From a checkpoint of a small mixture-of-experts model trained on Wikipedia: 57.2M parameters.
Below are experts of layer 5 (counted from 0) of a mixture-of-experts language model. Rows are named router (the router's row for the expert), up (a neuron's input weights, with its number) and show model dimensions 128-191. Each number is 128 + 24 x the weight over its row's rms, rounded and kept within 0 to 255. Numbers have three digits each.
After each expert's rows: a language model's description of what the expert responds to. This comes from a sample of Wikipedia text that the model never trained on.

# expert 29
router:167123127173162135128110096151118128090100073155173102145162127122127135138182136089166108133177123148131106079148129078143119087117147138113126112133163148130122102125143133163128133158108161
up0:174136121113174175141162164097101097099111116137181147122140123143132152147094118099143110101113121131138165102137132142162113129138139111133118107134126089118118099127122140114095145099112119
Description: Hyphens and dashes in scores, ISBNs and compounds (3-0, 4-6), line-initial list dashes, LaTeX braces and backslashes, prefix re.

# expert 28
router:140113109125129138109136157121093103106100078157128127132120107110144126134120086110114127139110106155110118136158123102153128135093125188157155094140155104136118084121142100126116125148116126
up0:153155133100182138112105110146132100132134145149147120124124138094132119109112129105119119143133137152109148152130128124140099106121135133109124099132122099094140121094169103103081143075129117
Description: Capitalized first pieces of compound or title words, often in sports and film contexts, such as Trans, Divi, Uni, Film, Air.

# expert 23
router:169135137144130095143142145129107146125153140153139083141203093149119180128167121163134170120120107152115133109152132115139154097133099122098113111158117117109177096149142130117105150131145162
up0:162151127113166110157120154153095098104159144135142120177163099117135128145124136101131100165072155130093194108138119098153099091141107119144125102165152090115137113091136101114132132082142102
Description: Nouns for administrative units and bodies like town, village, County, Province, Authority, plus name pieces like -gar, -dar.

# expert 31
router:142166157130152111077138141141117139090106125145178102109141078136143141152162115112126152135145136139112127128170168104122101110127122143146109099156119091143130107142101099126135123125124174
up0:154180132146129166114117157092129139140142117149120089168158132177105153115098094137112100145164130137126164125137166122141121135155145141142091113177155118129127133133139105106134113105148127
Description: Word-internal pieces in the middle of longer words and names, like ph in orphan, te in volunteer, mini in administered; also zeros in numbers.

# expert 41
router:165152116157144131113161145082120143126098118112175122128129098130134140154128115124135150124157133116110152145140107089127143110123136151110145105164127106164155151187138127120146133128109157
up0:111157123090152157072132153117106112134151134158155122156127102169135134143149129140131144184155129132143146130138138111107121113149129139063121146159147116093133123136126152128175141113133105
Description: Middle digits of four-digit years and date ranges, such as the 4 in 1941 or 0 in 2006, plus stray byte tokens.

# expert 61
router:147156129144161126135146131098139139129125089135131108143174110124099158172157098107103122128135088182084123147121100130111176137131140101114140081151117141131138110144119154128137128143100163
up0:114139135114105189119166129123081135149131164187179113148153110069158139153123132144124126091170125124136155103128162123160127105126132147120097164108142190146121109090125141092127104114141130
Description: Single uppercase letters starting acronyms, codes or names after a parenthesis, quote or hyphen, e.g. D in ADM, STD, AIK; also article a.

# expert 12
router:168133131138143146141142139110130161112105099135136101127118092103135159182127144109081129117179135161097112167148136094145138157096120131126151067164123129168085113137138154134148122141110119
up0:154142120054169138093130116121077113126153108141128108095115097101158109151106102102099126154132135154126169131150128114087104104119124136127107120142111138159138132086118111137092132094091102
Description: The article a and word-final a pieces (Burkin'a', Camp'a'ign), heading markers == and ===, and pipes in election result tables.

# expert 19
router:163158113146145144123150130155108144112123119155161110140161126094147152160124108106122150097114125146120164138166151125102132145093125183128100063153123120131149121123123106167112118152122162
up0:162124113141151149054134135149114150118127133133142149122119145138164122116144137100055115127154138119117129141148168120157142120161131122142140153163142109136111111092130149177107091100105095
Description: Adjectives and nouns in proper names of institutions and events, like World in World War II, National, American, International; also year digits.

# expert 4
router:145173113125167127105111139147126143114094092145127131131166070108123131150125125134149172115134097175092180130129173136116153096097151119094125103187154144134132085137120170116129130143124150
up0:132176133135183141106113075123157177094092111150163133126134104129148138122081110071103101115177126119133143095168154124131091095143136142139140150160130104134116134089118123132104128116146095
Description: Country and place names and month names after in or commas, plus word-initial I or k pieces, such as States, January, Yukon.

# expert 58
router:113143136132150118120097123099150140131147089120134125129160127099094149183129083141127154124133141125122154136105130116119168119149126178104105101114129114128112097127144136151133100135153157
up0:124093117138152153088109149124117166141163126170165113176131120134074134112118106120167113112119179083106164146133093134118144084139133116109123139149111090125104090075156126145128105118152104
Description: Ordinal suffixes and words like 45th, first, second, possessives his, their, its, and plural or possessive s pieces.

# expert 44
router:145134119124135146129126141140169176132124126136151104140146124135138123168134086138147195131133147130131141088061141121129156038130154135101122120176155145185141106113143154102144129152121148
up0:139122140135144138100148105149107141114116134160153113119128115138106131132128107119115119140102143129119170130139137106140137116158161142089109153188165125124112125107161158129158115083163100
Description: Thai and CJK character byte pieces in names and titles, plus some digits and endings inside scores, placings and figures.

# expert 0
router:156126102161151145140142127139120131124124129136157115146127068128108138158142141122131148114139113132133136096131123146129130124109127136114130115148115101173126098138136096112117126158131138
up0:151133157119176148094156102175071111167118126146139128126116089151131123125107128129140151127151169117141160121167122140162122115141116132140125133152122139143096128094114078113157113113163107
Description: Digits after the first in multi-digit numbers, mostly in tables, dates and statistics, e.g. 1'9'86, 2'7' September, 4'4'.

# expert 9
router:132180104143180151138106101121181124128135094159151102089156086120141142136150074119153136125124115190149152117146170088143127092122153142109155123188110103140144087192123135150126158125101159
up0:155121114101132153100123127100120104166153104166153121108138141167133156171119130123124110148137127122133198149165137132142103128165138140148122145156151118114120127142116090120131091149129098
Description: Word-initial p pieces (psychedelic, pact, packed), opening parentheses, hyphens and dashes, and sentence-final periods or paragraph line breaks.

# expert 37
router:137138102144141117121114155142112148142147110159166098151136073123129156129120137120112160121144119139118121108131125122120150081124147177086155104161160140188137107124137119128119124153095143
up0:134141122112129103090143137126115136162160144135175110148130107143129177146111142158092106120126146135138151113166137120139127056160136125118101142144131156135134123075125107115145137096124092
Description: Common first names and name pieces inside proper nouns of people, places and organizations, e.g. Mike, Jeff, Warren, Clark, Kuala.

# expert 49
router:134125111109173095140109136127139127100132104153128111158140128114127137120156149093139128107145097127088154125099135108119133134121116183130155110168088163129165135147119145125105130166126143
up0:151118096104166150108134160098129067156109087130166158126103147121181175136165140106121131162115124137129196126168116119153101116153129138121103136115137147125109140111107113127139099125130126
Description: The article the or The, usually after a preposition like of, in or to, plus table row pipes and infobox colons.

# expert 53
router:124149109127150175095152105141128127104134101151144116124121083140123135142170115180111152083108127113094153095140116141152119132097119129074116087161117110192107107168143145141151123162129135
up0:127111118120151194092122094124141107066115107160138114106112143140140126119128141132157113139141124129110136112099098152128107104141127145131110157149117109148085106105110121105149104111145116
Description: Adjectives before nouns like new, other, same, former, local, and nationality words British, French, American, plus f-ish pieces.

# expert 8
router:142133123137146127135115163172120119139135123146162112114153059110139175150119064086123154111137115142079152107154161105116153069102126147109120119133122130146119120148108119160137111180118122
up0:148128098124135158141155132111084111175104122149151142153113128099174135151135116073099137138127134109119151126120161168128153093134118135135123160160130106140065111102106114120093105085119094
Description: Lone space tokens before numbers in sports and election table cells, plus descriptors like known, particularly, especially, often after commas.

# expert 34
router:133126113117140117134155129167090154142160114140139103119154102148148125163146119155127147143135100130123160138117158108154136077143140168138143129152157113147122110106137089075132100135105102
up0:130109115114144166108168116069112153077140125141165132157133147123143108130111142084133117104148134150129133158140187151094129086141118131149157146148103138143074155082128115105108113114127095
Description: Derivational and inflectional suffix pieces closing a word, such as -tion, -ous, -ive, -al, -ed, in explosive, regulatory, neuralgia.

# expert 57
router:127137120142130134163163137087148099114130128175165114118141109090165144149137092144125161118124080154073127094136162130125160078163142138068137131183131132114166108132154143134152136128114159
up0:115133107108175153094159127130114134157124154175169125133140125161142142121136143084107106109114113144102162112153142153149123095153122090119153114154128148136110108100145119096098131100112128
Description: Heading words in lists and infoboxes like List of, Coat of arms, Preceded, Succeeded, Coordinates, and verb stems before -ed endings.

# expert 42
router:141120127147175111137105129131115129111136100130182101136121090117133157138132083136136174108176124156129129104090178159137138052122138131113149102144137130118157096118134114128121131160111169
up0:138135094116162143086130148113097086131160119113191147107125130139125114129127140156173134116133119123128157106132171122138106096138142143106080141161140140113130117118188118141152095123143094
Description: Common nouns directly after the, his or a, such as team, season, club, seat, village, number.

# expert 22
router:118146114174163142113127138122096134131145103128138102137178060107162150155173088120120146126144135130140111127106143154172154133119155157110136121148125145145164086127126100112130144178115148
up0:146147123129170151099147133157087113172131095171158123150087095105149115145111135106141111132119150159132152119125172130165118121109143125155097126139108130137146100095136145152141081143157096
Description: Final digits of years and dates such as 1980, 1838, 2001, plus institution nouns like University, College, Museum, century.

# expert 63
router:129133100091150127104127137116163106144127142165108126107165095106129117138128139108150137104154141156108112114116144085110145109083127143089142146156141130134100118142116157123113133169143141
up0:125159154123168160104145126121065111145127128144151102144128115132111144130139147138132108166141124082098149151125109124140164085119102153127144155167127119103101096120100150122149122089115059
Description: Article the, particles up, off, down, back, and short stems in compounds like play-offs, Thoroughbreds, rainfall.

# expert 16
router:145126111148164094175132117122153163144109105178110108134148080140156153161148109117141140129160112168130118118164133135127156100101127204137142122157104093129104110144101124169161103142142134
up0:117125107092146153108184131078126140149138138143153096152129116120164159114081139110145080124158137096130145123140169140122145118132117138176116163156123106128123129089105118141104079097107113
Description: Line breaks ending paragraphs, table rows and section titles, plus == heading markers, such as Career statistics== and table row breaks.

# expert 14
router:113141131126163092101138125102143141104123114142135105146139078134117182128136113131113145117134139119118155122087120120122155128140149185100132095175118134153116115151124116123120119182124104
up0:144128127136149181091152142135075120148157135134125105152130124116139135134118108135136113119162125153119146128107119131167162119112127143147104175140136137150129083123105129123140116125144103
Description: Pipe separators and markdown table dividers closing cells in results, election and schedule tables, plus semicolons, dashes, closing parentheses.

# expert 6
router:147144106130142107117160148122145146116156108161154092121146099130149170135161121098145134114141097135133156107162175121142124135132144112111167143156118113173153146150136157144143126114147159
up0:108154114138135139097100129104088128157174151130134155168134120119140143150118158101114140109131084129147183108130156118100090129121087141119146143186165106120092143119133132108107121115100083
Description: First digit of years and numbers, often after a space, dash or parenthesis (e.g. '2'013, '1'990s), plus word-internal pieces like De'b'ian, Al'b'ion.

# expert 17
router:133151136124139149137120107127096170120098138138150113123138088125138106167134091143105186116162129137126127075103117142127157077128163131112123121163148087151124113121172123107136136137105157
up0:135135116129147204099140119114110137172136129151146140110136091122120093135117106109129133163123147134114107132084111099150102081122174153143107162128157116083128080102166114137147141154150112
Description: Final pieces of names and words inside table cells or lists before a pipe, e.g. Claudia-An-na, Outside Hit-ter, Siege, pts.

# expert 59
router:141149122117133128161180130143125122143136123115123100101130122112126161134146124131152131093165133153110136088127149113150148109095150123121138105137129155138172136140139097096091100144126158
up0:121124120087160107105121125098122149136150125086153111122147103131146193114123121106091122118156139107102157130152183113135170095139120170155150152141102137127172141079146117083105102102150131
Description: Final suffix pieces of words such as -s, -ic, -al, -ar, -ations, -ities, -or, e.g. Merit-or-ious, column-ar.

# expert 47
router:161135081129177165115134134095126147139136108115135100097126102116128179151150121116122159116099106160101131144105120077117147134126127148129135127117093126113107102141165138122103141171103153
up0:116135081157187146142151106109113155175148092170133139170106116137111121123134111081107153117167112149124166138132110129141113101152119148140111107134139142104131106102162099104113129111130129
Description: The article a and word-initial pieces like dis, pre, un, mi, no, more, e.g. disability, noon, missiles.

# expert 18
router:138105088139151118130127111117136100095145104146118124118136113140150126160108107124099131108171095126128146127100142139124143082110149131109155110126136112137125166164131135134123146169099127
up0:140117169105188135100110116125133146134114090169156092155106127155093140121135111075103109113151133133119166111126137106124121089112141157171137147168164146150155136112123134173137037105161095
Description: Inflectional and derivational suffixes closing a word, such as plural s, ed, ing, ly, y, e.g. reason's', robber'y', happen'ing'.

# expert 7
router:125142116152160150097129121123098156090127127140145090149115060110130139125149073137135173115122119131095158140104132111126177093117148182095181100142115126141139105161132115142138152168133124
up0:132121113133156172085120132138091112091170120120118123114117142128134112121168159121128135110131123133146146119120110126155171141133130099173137141149112170104113116155151098134182141135119111
Description: Pipe separators and numbers in sports, award and list tables, plus past auxiliaries and verbs in prose like did, would, voted, refused.

# expert 62
router:155138124127142157123113153108140173152155140129163123091153117134110159155091101129096136097126121149095119127115160115109152119115140156116126106157106104133130108137112154171118136143102151
up0:130131104130175155136114098095127126170141128159129119128113090098132118142094149078149101110123141120118185133135102103115084092142136152130130124152162086135107076116150104116099122094135092
Description: First digits of numbers inside table cells, especially election turnout figures, coordinates, times and scores, plus words like based, special.

# expert 32
router:119125129118129161122158144098116138112131146125140110138175129122124133164151120122145127101161100172096135098126113172105130101104148112133170097123125175130153100172152113131120125131143153
up0:137118076126147187128120156112088153113148147113128135139151102118164167117109144101102100123150126161098162143159120109142138094105137125152141105157117111127083129166123113116079123097135142
Description: Single capital or lowercase consonant pieces starting or inside foreign personal and place names, and chemical formula letters, e.g. G, C, oc.

# expert 54
router:159107067134143164107154149122114126120161122145149148123111066135132143128120114148133156123146117162090121082136121112149108099110168143137139135142117105127112099141137114107135098106121153
up0:163127100129169139085163129134121147113162103154131144161127092094124157105131140117135125118143115100118163079160146122105127111134143127137127142123149165113102135115112137115117127100138076
Description: Stems of verbs and content words needing a suffix, often after to, is or and, e.g. investigate-d, divers-e, discuss-ed, imp.

# expert 35
router:140124111140121136141146136122108126113108133136127116140139095107154136174130071157118196104137123147106143114094159128139130088069139154133139088138120105158152099154136112128135136144118129
up0:102130126139167137096147145161086147137109128155165113135139137153143165130125109138085119145201145119140153120151182134130134103105119134080120152173138107098103142108138123136113114131140104
Description: Commas, semicolons and closing-paren commas ending clauses or list items, e.g. after India, after In 1951, namely.

# expert 45
router:119155122131148142136143104111138148124136119110147108137106080152135144130125138102139143109114099110116170116103137090132152132114112149097125120162116106145131116101150128136093150107118137
up0:144152112144159185111177135126144152132166123147139094132121123132134171140145119149129103126126135118120158099133102147177112094154125106138130136167132135148096145100141138127084114110126116
Description: Number words one to six, and titles or roles such as President, member, director, associate, curator, often completing a word.

# expert 52
router:171162144133133102161143150123094124140128104160158139100137110111165136130157098126141135105134094140100140138100130142106168080109127119079118090164134088130103094130136115080144101115127125
up0:146107116103142108124133143115121096132126134158136135139140131118136138145165104146099138107175130127114175097121109095174134098136131113093128114155136136139137132125127118120119140145152074
Description: Main verbs and nouns after was, has, to, such as won, used, set up, received, made, plus dollar signs before amounts.

# expert 40
router:135152109123147142125133167137122152125131137121134087136144135143140154133192109089110171129141133161109147077147138095117123086127153183102162094186122108147132122199117104155105181126089114
up0:135147117114135177084136132111089164127126142097126140104140103127135123144122167123129141132094126125103140128129146144132129138132133127165060124155164122133136112124120139121119123093136110
Description: Periods, semicolons and line breaks ending clauses or sentences, plus sentence-opening words like The, In, His, including.